config.toml
experts_per_token = 6
activation = "squared_relu"
moe_layers = [1, 3, 5, 7, 9, 11]
normalize_top_k = false
balance_loss = 0.00641
router_bias = true
vocab_size = 8657
norm = "rmsnorm"
tie_embeddings = "early"
lr = 0.00092
beta1 = 0.9
batch_tokens = [32768, 65536, 98304]
train_tokens = 654400000
Below are experts of layer 7 (counted from 0) of a mixture-of-experts language model. Rows are named router (the router's row for the expert), up (a neuron's input weights, with its number), down (a neuron's output weights, with its number) and show model dimensions 0-127. Each number is 128 + 32 x the weight over its row's rms, rounded and kept within 0 to 255. Numbers have three digits each.
Before each expert's rows: a language model's description of what the expert responds to; "comes before" lists some tokens at least twice as common just after its tokens as in all text. This comes from a sample of Wikipedia text that the model never trained on. Tokens count by the router's weight.

# expert 11
Date digits and dashes. Day numbers, ordinal endings and en dashes in birth–death dates and dated entries, also "On" and "born": "April 21, 1817 –", "On 11 February".
comes before: ",", " ", " century", " July", " May", " March"
router:182087133096096151129132151162156126183077185173137143118145159105147157127160161165123103113100091110132145075160160088126079113093157137122119148147153119145106192094100183098121168092112105173136149157132137159160075075136116102105188142138134105087166161152110111153129125153165051116165084145135100079170139159134052145118109157096077205121111110085051147104137119185142110112103
up0:197053109064083101159176220132084121153098150138141117095211120162172099070129176132124120121108150157107078140126138150168111171115120103136182097201143160107123138199124150134128102171189103128159110148153099179096087139113127125159117138000141145139123180116214025111113163195120137148125113117127122159083103101174137162183162076119142100133165109107097155126111144151134179084175
down0:107140147116181071128104132130058090152128163152099089145147110131135144105106126136054109121103149112138144122148141094177121148141126139089154113133110093136130128235151148078177157087131149102107118145125129052079132144118184160155161167145191140096138107137112082126138140108151154162094141178088130151126135089103171159134202094142097139175124099125136159131100140138158114098135
up1:119162178127116109134130114138145133135127172138125174116097138084099129131189152195141123139166139125051099149143134114127153098083113152160096158142159114149138139142140115116198146156060118105091142138159122122138136132147152148177120116111114121098084119162143132143162098142132118134196133152183097100158108139174132115160167125175062081170081136142138189128179156154088200121136
down1:124129171086168105139133143171137181106092110180158141152088169103150137166111134137160122141119141053107124124071106167169159157116127108075143146117113121156070133073184094161159104105120101110105112105100182140126158077201193122134107127138166105146078091135148088149074121120101173138149124110158192117110120136136176140124099144087096164165149143139174104133135123083152141067110
up2:101107152144112060161135135181132114083113155150176137158132104133132134111147141179159160128149141214048109114224129105102104090155155108114097116137173111146107185119102158181115167152147089115055176116074119101091145117207162130128103160094099130106135075095141165151105159084101137094163179119135178189135119176178178065189162073128109110168175200085117163121139103056127118122124
down2:144144136146082117123093039133119070102113135092175102169132184136122136159137161123150144095169127103078133149150078087136158122128112095128115115157080151186132107069151144131147149116064107135085142118100161094137116133140136196117064139151155135147123145156156137128059122112118126150171085097064120155136172140155125115127107124126120113137114128141118154085162060145160114154133
up3:152157150165145151119177128128115137115117127146128112093162127122101092135186132000131095122070111132189107119131090172107134163099125222147145133102113123097166108119103094128091070074114106114157114143095138145086102138112119125130177104173152137134136072074119127133122173088100091155194053093091091121119100136148118089068185148120126106099107106118145125130064148111140175095120
down3:148123193138107137138156140091133163134125157117093136103100181107091126105106110069087140150102146127099091165104068086106094148144173118166138115107108134061059154092162154140153092101111178125124126162123102195106079130130131108093139092089131139097103121129131087084149107132109075179161107124125147056138092121091139096108164198186093150155169127120181114160141165145143187159111
up4:152119139143115185143129143133128099149144145129108145115111113143130111098140142122078139147127105116148133118185156158135116144107125132095206118124110165148133156120000111093102099120116102101140179122042124105103122149165125109138087112114159113137076157110145141116111143095137161100166098142113131157122122183059117102112153114101139000093115147140178116114160036132163075107000
down4:118169123097140133143138110154186188163143185109132114134115139162178169133168129147087148142123150138124128078137097077138162073138121117127149116135149096193093120161109117135118146056171191102133159138108167128109149121089074146158133091076202178082077134166040162129146145124145117110135106121122118147053100141080113156105121125098150085094115051106123150102124111177141052163125
up5:142169142152123101150138126141138132172143102121115161082189157086100149139172124077123113155079111117219101129115142146110102115114070119155129068104124134098146089108126144108145078117078118088165124147153120175111179077096111139190169128118116113128109076240167209081139143216161096164152051093105128151121132147144136158085169099097108104150176134109081160115140108144114149130109
down5:109148123134116157165147135101151163126117124165136122109078090059117169133110135122097118134073083141144127095124114182140096153138153132152104103187078110129058108084174146124187142113099178098122102124117090183095129092158097098038127095130085155118103115064142088118148102088160139148160102129123145073093090209097111128121140132150078169108117191100160115122152173085104091144100
up6:103123181086169158119138133126136130125117153074181145108085155170057094129157155138122114132124128160066112115033127099100159160124184136110167136167091100115126119112150112158135145149077159113108189139157164177190140147133157068154140170194143161122124095127145066145141111193111109067142070080161138131148119116059120166114129072176166146118085138141173176113109188137097160119154
down6:140130109140149102105116196093160148145139135143146092128154170171105122092159125097085106106123130138145099169110107132081122153189236093132142135071118151086114142098123157148148146152099120108127187094157139111162100145153166062124051139131115151152096065131128131130083099180084117159068108153151148159115131074140183093150124096109067123150146149184085089122103141125116168118133
up7:097113195144145218176141088134153134087134138149096125098070076117092095135173140157134126131131067145072112119185133110093138105109120173151168146146106052103109122127070087201128117155074087105116190098106162130094107154134141156132159105186083134137108103122129103113120178085128114119154125109061118148084097143129151080139165194123121104120083154188157215134156107158093143139124
down7:170118214066158118122152178172132156104199137102089130081138141143118057150143173111113115161073105141089140133080073077135151082098145140133171089111118116101086174103086128132108155101083101113069133192110170171186053137142160123186115152123124109126146126136086088189090157141114174118115163128103092118153120120047139106109128156113079143156125093150201143094172147119183163071114
up8:122091135192120135139097063114188137136130165138090086118113154085103127131108066040142172077138103126150096161092175129126101118156073135134142132183136170108165120151096156094123147096083134149118140108114132100120143124128143139139142111143134099139113213109100129106108115123125122118119145122085176156133104124120155126178092106114094159119150123131116114125100140131105120105107
down8:081074152148115145171101115113133158142113185115093134114128111095134119126090168143151099116176177139134104114089108125132120092130167086129120104127127088171153163099119113188070147084123142140171165161111116189088134099108105090070176098071191100125132121121080132135146127095143184165098118122086131150121162144161122118187125162093149113099237094154112102086130090170119119117132
up9:122131147123110152143151122100075103079152092112131159106119128106149159112100109122127137175175143113166104119103113153146156149148085151070111154108128088111128136085149093175135138079109128165120099167085180109172146150099142092104112103148143141139212127182234111086163137090159131105103094123098149067144102103056136127118073169134147148133113153142110126158115185133135104088124
down9:095154157110110091137104082068069133118127123179131115126146136133095103136075126118143102101118109103155113169176085138164109149106137116128148152111149117043113081130193154180130158134183117138156092118083098097130110096105137107135052055113083127129150100161155129101109128096157131100100093124136154100127129168120083124181134097121168137102094154129135125157156175122118150108129
up10:134163119136109205153131133149133144142129109168134101149116145100147162152170160154096109150153097136100147110144113139140137125101155112105142153120065131111120111123108142150152069189164135126101152145080145120172131157128140109096139140163059106113149085165096101079121189120136121151154096163117118141173103151118142118134183120154131155154112146204104211138124087150128128144107
down10:140121163113162070066132138218146168142078135159139052165175095109134139131105131128121117063190161142162158109157116122112127123076179138085078134112111155114117137170113177141196132145122108192141106155115102149156130141168223102098119136125114101095123097143141110118091083123173170049077106133155143126153116107109103134161104148110136161106163089106080178095121100165112118192192
up11:162169130055136134166077128108111116155114182150086136172141157123136132146113158136107088149146155096092095128171168110128089095110146144129098105093122140124091128076106136096203133145176065105169129092095130109146129093144124081147152084030171123101102114096142176114154106173176107139144154120148100103137161206141144144173108134120179112152190205168127102198111110126133108121139
down11:175130150095105110154089164146174135155100200149081134084111129103156159159133116170102074114097115162111098119125189163038198173093143178157153159144124160128073127182130149177159109116124068103140141145135154153131115127104152148134177175134129129124090098082126136155104135117193095126172110066142050153114132187093095153136122151159106122206160176115123150097177121157110107105103
up12:093174080129138141124150098126134113055016165105114132126081118139060150141138157161114129139158186078111151118159127120143124235087134116167169095142163128198143167097091120075108104103132140113151170121111144111080094109108116131121093140106132128143081112079147160150092179110122159152135135106137094071114106132112091099033171135148090106105060139188113157083150045194159097093096
down12:116144141101175129121114096143164180173164166107134114134154117170139180137145126125107133143148111135121134102126076127166151110167124103115090129118173124155114147150078109195085152067206191107101171162098149119126149135082096136149113072076164170111101160143061157092140113131099145117093118162173151168064073120111147115139113118111168087147131110086109144112146088184140077171165
up13:090174158128120116172111136115049122119122176120164145173132130134104167159113105093146186148144147176138143156173123082138154091154200084157067130137096104138123161152195206168165156153137116142132141130089159127174131160167151137115126072162096131157163111125223112114092155121115136137103187068082099089159120141115128123177100085184135070135090096148097143146143140139089133178144
down13:103090183131106093118057141105149241191109144168080086156167104092129167117088135105147126080183149116179083129161162187157133127132195109156155202119130114080133096154094130085071146148182053181152118144112115073172083079112107121135089078139124111092150129135153077161108156109136130135120082107172146133178153119117107144150181086178144156082075202125139135169120159135114153102118
up14:152094126146128158109103113242118078102090134135178093110140112115127147105133176131091074132125116112110125064088090136073163099134134114069121080118127078137145118067176151176153136191169145106101189165151081132149150141189151137141108149122081126156153080118097142109120120163121153105149083129106204204168149151083121124119119084088166159166151198146088143047109065098096163100128
down14:147186102085149053071124106168142102114136145072188084191121133181109109145132120149144130076098108100131101124119131088147087095096156089109087113124098126128091115078114116121191136172086096165133134164137164121173079115198150145088159149145132079094127120120073177137142126136086111144114103091108133125092113151131072125125073075124077118156208121121128163083123157148102108161077
up15:147093194081099149187170107131153112113117091145155075132135109184151105120146124073156166064126139107139127135192137137118096088141148061076119128074101137130112142165109163128127141172141099075121152146147147152120139149165096133089083159148116092158152182117096125139182128072112059150109132149037062169072130134129123168101131067149158186075099137125112061177111144101105097160139
down15:149187224124116121094126093145142124136144087093089133152137082161070142117117160150129094133092186123099153112135122127143135081079173125116170116083118113118168201132116171081153137107093104110125168111170143078100104099106138200142156119178075120098127107159135092138137115091130148100133139171101128166152092136089135128159182136071160096103134154162113113155140151131120120115119
up16:108157162082164133172085118145140065108122131092080128137158113161085140119135073146108063136139173130128143139145110113151148174121064143108128166137157167134085130176190150155093166159123134151066126140127117126100122083100118136191117255122135105085129071130057094086065101079106151143101101151155091164094111099123145164122120152115106130089130051120123151103103104157127098121145
down16:129062128191105166104107141112120137195152106132151157131149124129058156119125124129131115167199128150099147071133112214153115170140089147100104176125132115111094063114188115078066158188119118177059124091120131132178093112136127090086095180114110097168159083077120175179145128142175149101144069148154088118096128123146125148110085120085107152148134179107180137136166102132149079082162

# expert 33
Space before years. Bare spaces and "the" after prepositions, usually just before a year, e.g. in 1980, from 1999; also colons and dashes in lists.
comes before: "201", "202", "200", "199", "198", "197"
router:165134085153107139107145111138106127073080145151163084190182112145161150105118102116131139169141139112135139145160133096077078089092202104135119147157151109120092160127106180130120123117158082094189093068165095114071096181077122164121193119173137089055118092142185158159140176111135112185090124153149159112179085133142129079089140156178124182111151172104108096114081107113075140147124
up0:178128155099124165141168206115138127151172122120116143125135108092117050073075118062101125101134092080128142130136116139097094104109130141146153119063170113189138097151146127140087107121116143104137107107116133137139158116115158157110165190119139134114162076168182113090112129127160105166091105135134129154144143095121166138114155073110129184155126159124182147172121138088113148176148
down0:121109114095127116153065122124147148122141163132138120177094102128139195166126123126163218134135161180133088128125183126126079073128154120194136125084134118154116179107156152117058052141110159199102182159155109184115152145083124132104156099153151132151133141089086186064109142110178039128113101101128059152197162157119098164155102116135097114145128159117112116168136133112180111153117
up1:016110118139113117092083138126100086186119119125118160173163127113106142120087172150119162183095124146146140038143089130090119111119117141127119141089139128105127139099109145072144072111162119163096144154131133162144161191141121124149122080148147097146128138153140123150076134157156141132127166108097090170104132150144044144164107142130122141090120127145127163107195121128121092119115
down1:175180096132094095113179113123151124070124129115125149147162154147094150073103083133159094066159059157153139131153074079103086127124132107132105171151067180111102152139135126139157150128133175150145098102111106081132138142076132134083136073067083193166151087105078096152126092162067178102200104151103092143150104148131083159215101135143171152112047131114119079112134115107151094145092
up2:154105135152142135080127137122081102174138130153206134146151159139077078121114074125117209160168155139167139093149106128143130156118138146122129080150140222136153134198136129164176114175141118125089150135164119159078136120100116139150115188179129093125124164135151136193122088155135115073092096141171162134153139136119136098110102063070103139160118150027058129096099112141104087132128
down2:190159101189124153136113126145132119132115092159155122138119115165128189105108177141149129133118115050114141106129095131166059125140130118112165113094135120112078139143114166164089151165159099087075144167200152172088114116123109167075132113181164067134110074109147118139167148122122131098101131096108082133165153163078151150166154124110110143109121153134128091105128164168062050132088
up3:093146136119119158107122112101183094156113134115112089172118113119093100112153128112138133088111128115096138057116090089142121126139063155098142156179128179118144131125132121088125184173156110181097125170143136192130149104147098099041135134083153103165110142071077137201140111128120159068111117138094129145143138177124141104117089121114091169112163084143111114061127092137120093139072
down3:178180125187112117108192147165123119108114104107140161168147141128116105082097140114141102112108127096160123107199108151117096132124088101143143080166095134069088153104159138040092136192177132155153127088166134147140145170132115133057142075099086116162160124080062071140128099125109109139173126133115162096138111168146100118208132121128114166117155133139084125123193150092107122160144
up4:122110122143088104142150148150066124134124171039155133174122141110068184162075156073178189086141097095111124090101109110114147107150102124104134117158139094120085132185138108149129123112068114140144143166152117126160114141026142137104255178119104137151147105143142120093033105139152092163108119125092143151158150140142119167103115138136139131111120118141086109121126139130126100099115
down4:136127066102153138149157182166141134199177125143076133119135121086179096128216096183103159116035111112139083109096124089101157080156177124121130119140130124147111070136123171100114092050099140143099087106126149098125101139097134165154167103138079115157073149123138190122104144111110128139118157118135111158095129152123094178189071156105104124170139175145169140171139128103143106089118
up5:145158133066134102154162132133134141135135142105118154127145136126115163177160138112090071111084147184204099111170145117134125152129151116109105140086104115087104079124129125122135118160115122176152111091054143097135177129110146127079122116073070170143092134090141176111132155098124146148100140154152124122120090116058184102063162147107175096185129072165150125137138129099088107148116
down5:091137092110179123127120126133092113135117124127125153178103153119205152139051142177124148143111079106119113097165146130094077123094097075066117130116128103149165093129119144101133122094091146120157092152126089131054123160130143103132135125078162120205094121072158129175073137155170149136123108111093100173070132178101138091120124066107217135100114157164124087095126116166113162130137
up6:138176166106137092135105142156119135130106193136135148145140166074111145130115140156119110088159151079125153044138120139106074089132124181172066153108119060172107156163145168043100182117113147145121186062101084045140138145128096127133191140119118128121123114110152122141134128116130118149134135145153152157166095090143117130102172126140056185166124163124146184146169144113144140098131
down6:135095175093132094112122134163138141103096148155127078124126177129151125116220127192143161135146066118202097126052130112089176130137073134123138081134174163161124193120133066148085079139131117143117124202166114168136130096175132095082125162149138092130078111161123123127098084091152142107156139135151153109164208104143219069140078084104148112150153161137132134117164111115117132142156
up7:127054078172107155120115103090125128117120140167144146135089091140168126142188110130127127128164136144106083078104132109123162176118099167107137143151090142118074122100132103106132126148135153126116136097145112131123120255136144158141116142118144149142142181137141131143138175155150102101170132086134065106126133122146081116129156123129106137166113156083126143106206122137180114106144
down7:151116097123104152121201169132151094064125106096090168122121065150140087125139125163138119133109099143171148053151109170172097144175062125179150123133107086152086103070166092128126138118127127113055139105120113122111030179147145108112113163048190197112146127130073115147077143156075159144196108114155139145093108150104174095142179126112109152094102130130158161151130181126145131163177
up8:101116116164113118074115137081149123135129035112161131172102120126064087123144104124131168130151131130147128147158100124141123137114099145091158118168119177137169135190137069222125175124112128161118122132163119207166165102147134159037141176077119124186179155116124166107138073148178100153112114124123137161157150138086122165102139104069114087196147130141134152087135105139109081137089
down8:181153108162128136094120124102157115111142148172114094184131124156093193070092150139100110143145124081122092087159107126137064100130102149116133124106072137141112132108086117098131133130122074120098147158149169161104079177131111138110176141206135146123132106134136151125191133108155103109174125076162083154147090219097153150156152150149112134118135144136089101114152174169055090164138
up9:113111105225099142103170127061164160122141090149085102174141127100138136126155113152135164112151130112153140170155073101152118158131136118099170182137119250117126160185110085127137126156106160133126102131114114174058116127038162148117115183154111110161108212116094092138169145169107162120114177095129073156160122122103131120097116121091082098155177103144059098109143112108160091215077
down9:144111149123143186091106128123121106096146081115138097164148115097059193097079140139112130142149108147120126145182109153171080166165112109097164152059164126110114131125130202115142114210109089120107118113161089186065096130130128155093136087177157125135151130107131135102166097170090156155119076091125127168076177167154152107136141113074148138116114147131117111132112182094150116117110
up10:139129128126117167127097100101138169076150117180103153134143108123110144065134090153103183109178154104098101111110096125122137179160110174137162136115124129167130150110159128118115107158145131095145151135131099094171170125093122126164094117084159109097195132161107133109176138095120184123160107125185176121154098097065109153092144063152079130186172108100148155147129147122168073111107
down10:127150141147168115115091126101117194065112092156150148117112118107116116116104073183154097083179051171123097132110181154187101103155106093148104121159142133113145101120162116142135122132113098174114156119140077115152153139181086123083090124153139188089116127175107149138127127119071108127168156143163100106179094159113123151178185091107117093114097142124104091095138162128075211143143
up11:141140166166143124145154096109181155132160084146174145118149135094156081149111054125130157154142118137153136108195114146078139110129098183127149120127154135176125047175114102107087108047094090081129168070090126102101142148189118131128169088169167145111120105101106151153141145099125076116136107107141128089144091163127124122096140105130053163134129118113119138171127140204143129112073
down11:157121164130132133143069135199136131118205163153098134178116206107116199151158134172149088155156172072063194152165121108117134111076107187156157105112135101092142152090178145166105145135130134168157174124116135133130101147113104116127193141167120143160174156122158193102078132142219139128117159110160069122149158120114135111156147174105121173149098146095198133096076141090094107070077
up12:115105138127144109121114091110148111130132131195164094134098084169105110128150107075109196076164113148087150134117145108105164125092120145094105138156130126075134182126120149092122132149099122090140164115096154131110131119192162167086134151179093104132136133099090103179179128155129098116178110125116131124117121124159150089162096134188150181121086133081104141119092104121123111129127
down12:162134111087137157061093174189112117116169088102163081151190124174112125079153137126117094165113100060139151086075076135150064183102163126088104128109070130191060116084122145142082197171140102123088127150121116167120085127118113168097119129054127086102181153133087099176111148168092105156136064137129139146183109124140089050123143189154179170067116095136131163146115116170168101121149
up13:140114153122120092115122137124109149136152127103129142187102109125099100133094113136125188165215137096152164121078083112170178134177127184169137184121166115147156138175157107143138123115137154163145114103160068110134123125075137124107202125152183134149098117096115086161134081129111188146114156109125180173140143098108124130086119090129141168147125115129138135185112126084131122083100
down13:068065055111085138120153176174111098136100181084140114133161158069170163129136123146134135142134050166162122184145162129127139058224063134091141108114180165173087153091126157079089117140160157154117064186191087131166151167103125138071156174139109091073083136121148112140162040149146088112172110135145107137078143158124142137119070046164185128149108123169124140161120121133100104224139
up14:120169131116127174118132076103163114099130071144055077170092083143078104127150138192106123084153101156171134119138082106165099127086158122068127178151147155104125184083093110184098151125150152162136174160140103196148154139095130146086109044154123117145149079162107112067120142160134110158185153120122093145162141139213116126124171166183162072178099170146110195089187079126122051159134
down14:133150096150149181077141137164146106067106072104140132158116077149128144095122137178097063117128068113173092133093124167100049170152100132129172100132113124125106090086125154095181214155167111186159153121133142118127140120157195121123123109133183161158092119181146123140138126106129128132152131114147146131086070159181146106131113124165128150101136115140149107091120096171121065109103
up15:118159139151120118135131111191124104123171182081151104105117117135130164119125141155177139109143121129024149104113165126160130085105146086123126091180116157091089157085120173062074146128150118123117159165103131149180124135169097124148124083128124121125126112108101158110132111139112141083116106101074080107130134151126107063156082108079179092079111113071091074114127128154135104106128
down15:166144131183152121120109078188162135133111173092160122132097123137125102139093151142188127101097168117181149117137122103109133184139107099140103147182122123133156146141177101067147133117097139153163133136205104114144120097099104102186093105096141188140119165107099154121066121220095114172128160158150088086104132050203054103223104075119154127117122161100090141123130115144102158160168
up16:131137157126129110174112145173117129128118074146096127125148049092122053081124130133101089136167153108133133133122103077075098123082130112161112134077112116145140097117076089126119122112149134158126130078170133141059113095117146140122161050115140088092102062136128086135177143177115142158103080130110118103091185133180142120099131169112071139183113163190097114166107168049160105094145
down16:137103146146089115139111114133161126165087126056122131112136109131139123109120085143134101172145144133139071119131115132067106164163163158158131165128168104115090117076108156149075120159138149200115107076216106158131110144106098112176173139104114139130134142209122118115174151117118102076102079135133155151183139116092145097126160126114080098147151103109135173160112114053184101161111

# expert 32
Month names, spaces. Month names before day and year in dates, such as December 16, April 20, Born: October, plus spaces before numbers in tables.
comes before: " ", "201", "200", "{", " |\n", "202"
router:124124076129108144124192130143176145054095185160153120133147139127164101140130126174159067097152117128079140152139125092143131157073121104107109132122167122121115120117141212096118118112101179191115146108169136118102096107179074084113132128157131140182117134096135140088185133105178156189178132157119109131072118194035096140087127138127121117123100025158124098100145123120125075158166
up0:132169134137112103087183182123091094116139110174149169130121037125108074095117107105145135116117129205111159127211155116197113112214087142186076143135111107169142106105152112151172112111151128127107106131100092155119148107130115123095172156109073080142168068142141105186156223116149180150158142135118172039134096144067139155148106126100074163153156105122147129114158125112176113132154
down0:086133058142129152120151129076089112161133169107097157120130125135156148160144123159126113081118118127132142123142108122187110171107159154154139134124152079121151097154106138142052153116113156139116073158189084186132071080138115146157173127149153132119103128134147168115119151115129181123137140217129137140075095229114100177116090150086045115175112086164122095138143097136103108150095
up1:103216150164161127155155142156164103106112122103188172114104096038079121123145129119141134136145107132151141128164111106159157138151089152199120137128043144133116178163155082141094119107125134133120095139130072128106176131161143116114108192119109155089109106132129103155104187112075187102099139114102192080140121106087130110160116041146178112082105084190071106097153111155144133153165
down1:116110088139141139124141139124078098145121091155072122091134071146164137168168134161157176111106114150089171138136117120141173124135094132182151146073104143132155109184154177162079163117100109115104149126198112169158033089154167104202154125179138089139130093149121069138111151127128095160166141141113165166100142141207129091112064096164107127133116144180078126096163149160144137119137
up2:154067130163094139133122144186107148123131144153082075082101141113187100108182093117107158129108120144202097155076071141118168114137156122196136083127121109067142131089084133138093098129100122119147165158105114150143144125117110170103140077128136057157131154157088123094205097166111118082198143097095145170105183131136123146130155140127125105147112123123139048109137135092135106116128
down2:158123087119144163094165155173093138086097109164109203165124106134089143159120124135183137140116156111157130129102060100116124147163156158092114106105098115194113127200117167110174110109145117150108087118113132105150172060096155186101138123187103155146139157183137151084192136083147171149106164150150146130169136123051129160132125169091156131090105103169133121080136074099127128089162
up3:149044123109139121143153142122138158153183071149092155117120074164133123093182145129117109161073175142170107129117143147142145236094078114098164139117116155130126113166113114148099115195104119120080154170068140163104128116119115112146081140103142115111159172137088083101143134142131115210135098155129075182094106121130132123129174132133000126136121108101096123148121152139202184165146
down3:134121071103123070106096189124209205151193150121137089155156124126158187134112135115128098133128147106152153152136151141105104132102086101130122133164138101183184093140129160142111123120070181184124114107148158160120129136124111132168142145176113139092095165150156160084122083072160110206095096101153135171112139145136117189073105140118159103170072043152177071154122168140105098161158
up4:107122165190142122012136185131111034123068102117142140141087146127093073191157130191132111110153150127140164154111090121162136145120145102168160188132144133132092137127146113144076117167158126095125139139189148208188153153149139106117123159127131108109113079144116078123150112136138101145149134140184097069162147118136121162144093100162128166162148116107125129065153130118052101164107
down4:142079194198128094161149131088124135169144125138094103096149134119100105100110124118164153154169191097107112147127129134165104102180117192203047093123095123159132145148121137101115130107163168179059089051094156142137137098149113097109144110076153152138100119137115107074129106115175103139143118106121169082143195091177161114116121101107161105107185144170119088102095154062149151080145
up5:085172158160101127127110141148163124115090145119153114168125088120123116120136149143120097140161101179140136046164141124114105094102130128133157155133155119134163114037046119094105119177248127130147201116125161174093135140159148135133095111179065045062127110114151135158124184142053161115112135148087169123150102140131107070124109135133160130090151154144124182092120069168130111153117
down5:095190170088194104103164097155145117114128091139161107150115113142110129160164088118127163175102093139159170146081123121134125127161102148114171114160178094128079145113130109153078119145172128163087180090120187164142120106137168157132125143108146131051118129113125076136117149109101149103069138165198120099134119162053109167106134135125064132158160106144127086148132111128166160200145
up6:165096131138151173160069116129096122138143168114103102115116185130186120135112083095106157118147098112147124134126181126124145103117094139124157163092128110068094113108125122157115095095090043138130150171180153066125109125127135140148128138187118139163093137163132124135117136166099158089160121101118145204111141126098161160112194113090087109096096111118114116097089097107106088084122
down6:125111128133170156050162118164102090095103123179112201156114184126076083150147115166153123113110101120109163074135085111108150090202135154179101146096104085158069146158157148140071163142166140152158144156131147131168157138127150163121177141190062146078074122191174076136145130136115163201094168163142167126179177074138089058120094153100143146133106119105112090079105084154117143125134
up7:145122134147138127082126112186126135152125122127098133141137123147146116131103132225123141109145120128082147082088049122149125120107198094127174119127132102157170163079095133085129067129160129125131143185091144122111122133141139161133184117186135066118152130126100136177107151119184252113122138151107132159142157118146085109096097099180126136076099142088216119116132094103143073127111
down7:106188114079142113068149134085099145123178108149135115096151101142134129107101090081156152114119148107096148136111133123134130141175114102127128164096132159148129175109104189117117116195177105137093120123110202173134108144108080214087157086154194161095154115125104101158167085103080122167114023159132179102175074140167108120098100051094080093110075109126153162109141136085141085149170
up8:106129115142162087091126130117155103103134132144171109181111141134142089147129131108114141116155149125093127155151059117114123131161092158164083158129110141147120060188123103149112086117090135139153105122182184131125126124145154148112093159071145176172115128118106132112141114101146219158147157212210118117103084131064152180097099090080114152139162141169135111118119168088255081163045
down8:173062097155170089144152134118137151132129162142112145089188090114125102153113169039154147133138147115146156113185185111126089123161099116081083178139046188113119140150111134101189138114139175064136120119148153138143113141107136114164079113133137140089148128103156154141121112100143061194119126148144143110092094094202137122100105124153151180093109047120144089142147196142118108119147
up9:098110108117096138095112116068124147082141121146144145145130090178062119140181096148136119107148163146203158100170122138112127156114125101051150131163109153153143143121131150150101135255093134105083148189120125202094155120113117109126104154117133103117173143139151175078138190155161110099158113120117132145152155128145119097107100090167040101159139101079124177000115118139177149160126
down9:133137087130143136071122175100118160127183167112184112135100157154131171157159142142136113078114136068129114127125111066102095096102110132102088081155153122138139159122124174113110123144076143107140075159188143145071113141132075131161160101172098143118077122110091097119119109091134144176119115103103120157119145158101091162137120135079135088122102075198115052171121180153122153096130
up10:097058166150129157162102125131170149117138108162171086086090106127148139107118158145123123107184132096178120068118107156099142093093066171099122117084100124127151130089131116176088110111103118107098189142117128163149131145160138146086122189131093107081189112123156121088114145111092114092238106138064149154134065134145123109129130145067135157087129106121168209101094136142117178093114
down10:111085207104170139112159113231128084088120115143161144163110116143103099129157153155102182144122088203100134141125111077170116158128065094160108153124170108141112159166140086153105122119154143122099143136127152142134111099235135095157104125168138118080096101150105060108158188078157165123156173127168160112097153186093159191158136122149136138125134158179106134129161087155133118133148
up11:128110143134157136156104118099150098142098155072104142144144146113161112146134136161142152120136165107105108182148133117167160100073137149124120128128000169121070117142127112180141114112138099165096104179150153093171099050107129113092128188139136109177100117127154081125107130178147171107124149152161099129116184145096192145154095098103139134157143125112095092224158116106122108162084
down11:111119185122096131132132151100137100112119117169145110086198088145092118167136097150114128126124140157133141110068132192166109117199137154128113143133097191107128135131079176147057083093113041139166138075155101156172138157111139094075083179181173104061129124180142163107098168145112089161131160142103179178127130119159154125104097130174082135174101146111101127119116102158192071124153
up12:123150122112048146141164162134109144155123148142148075126174109180133107119113126074160133070109116162162163128146155131163092111146177106083081125166101151122106188138120129140154172136146086117099117115127144123145120065151125090070094143050098157125135207128138121142144115122158090108111147211101144101164137129156111120121094111085124069092154098148131104131092109190133121139125
down12:137169103125163152085073105098115112099149126102152115176100164198118181166184167090139125119112137123120136137173188079109075159125105121126123126082141115099116132143085123075189135128101092131178101167154123128099104129144117114129130089126110094172128127096159132083152107078220153161127124142130149116124141163151124126091209134082131092096116068183135072142144129117108112111135
up13:109056145126118125123128140153141072127083144105099142126129118128113131103166156110122099169176133205081173140106097103114139121102187134140168118104126127149038148120126139059177136104154129177099090133120118140145129165121083133160180136152170109143145143158075111198127166137137130166106130113099096161115197155168109150139152127149110103085133134102130137129149116135132117109059
down13:162128115134141107112140173115077097108122093106143107162131080137119151177114185131192114144164169115145141151170106164138124112112159117145063128158119144141123121189174201137162126165173146239138119068041106137116154113095174166076073100104136176154133129101140170103158145192128171139097154138125099123136127124119141210104069176109139122094064143132090106081157072106155119093096
up14:095090149159073087104147126168171132177166121150114115128138083101146107104149127154123145137202158198130124133119120100065148098106187139148187087129149143143125104118120125132124122111126096107118149136128125199132154157156161102104115094136091064143156115143120116141163160142108086143092112142113109134131117131131135111162125121161139134127203127119088104107145136155064112168148
down14:099147142140101145155128096108130144130108145144158139178178125110124111119096152146186171156203193120149074130144130125130124145126156147121053118146126134124128042179171193103142117138158147202090116055099150131106142076125157131081083091061096153128158114132123208099110122161132084167143097099178137042152130106129131112150068126130107130099168140148141159080107173097132110111077
up15:169082097113158107123105084140124129167099124096150117132142125156148163126130080092109188200132115175041069146106129122085161108107136105110183091121143156063148087153085190119139114119146110097144079093091177128140151175153153115089106109142137149163109153148088187177159199138142070088094115084147020165101157155171107155119173109105149125131117147115082112137133111120085132121093
down15:140181143119131110090099063138078114103121094160169150170110111150119144161055111081161180134148138108168133085121107129054087180136175122099149173138150142117117075098151137144142106163149129107138108157132213153133176123194201183127069097065119101088110129187140141111115159141181131183120156112177153133183117110150125101116114136115093153128118139106125196167086136109106125110183
up16:123178133130133130147127122106211125098119071123135152145102169150114157116129139166158080098096149125124118159149112121096126146145152131132156124142121108115167079255112128032160174120091141133122130195154150131127058159079096160119132164099102096108184148172097122080150066105136112138109140170088200135134178119127183131137117113144133134169128166155152138102105125145072143175159
down16:084147159107088128113107116100086180118134118135074139159109136149121144150140143150156111186160149152136130169088162082113080198100164121157116179156160119126162136083147154111072190099110120178135134089144137182066067127136079117184105100165145121110170152053141136157100140133056128093128100066141120127102118179159187138134159117134141138179160136106111061159146173127120121190153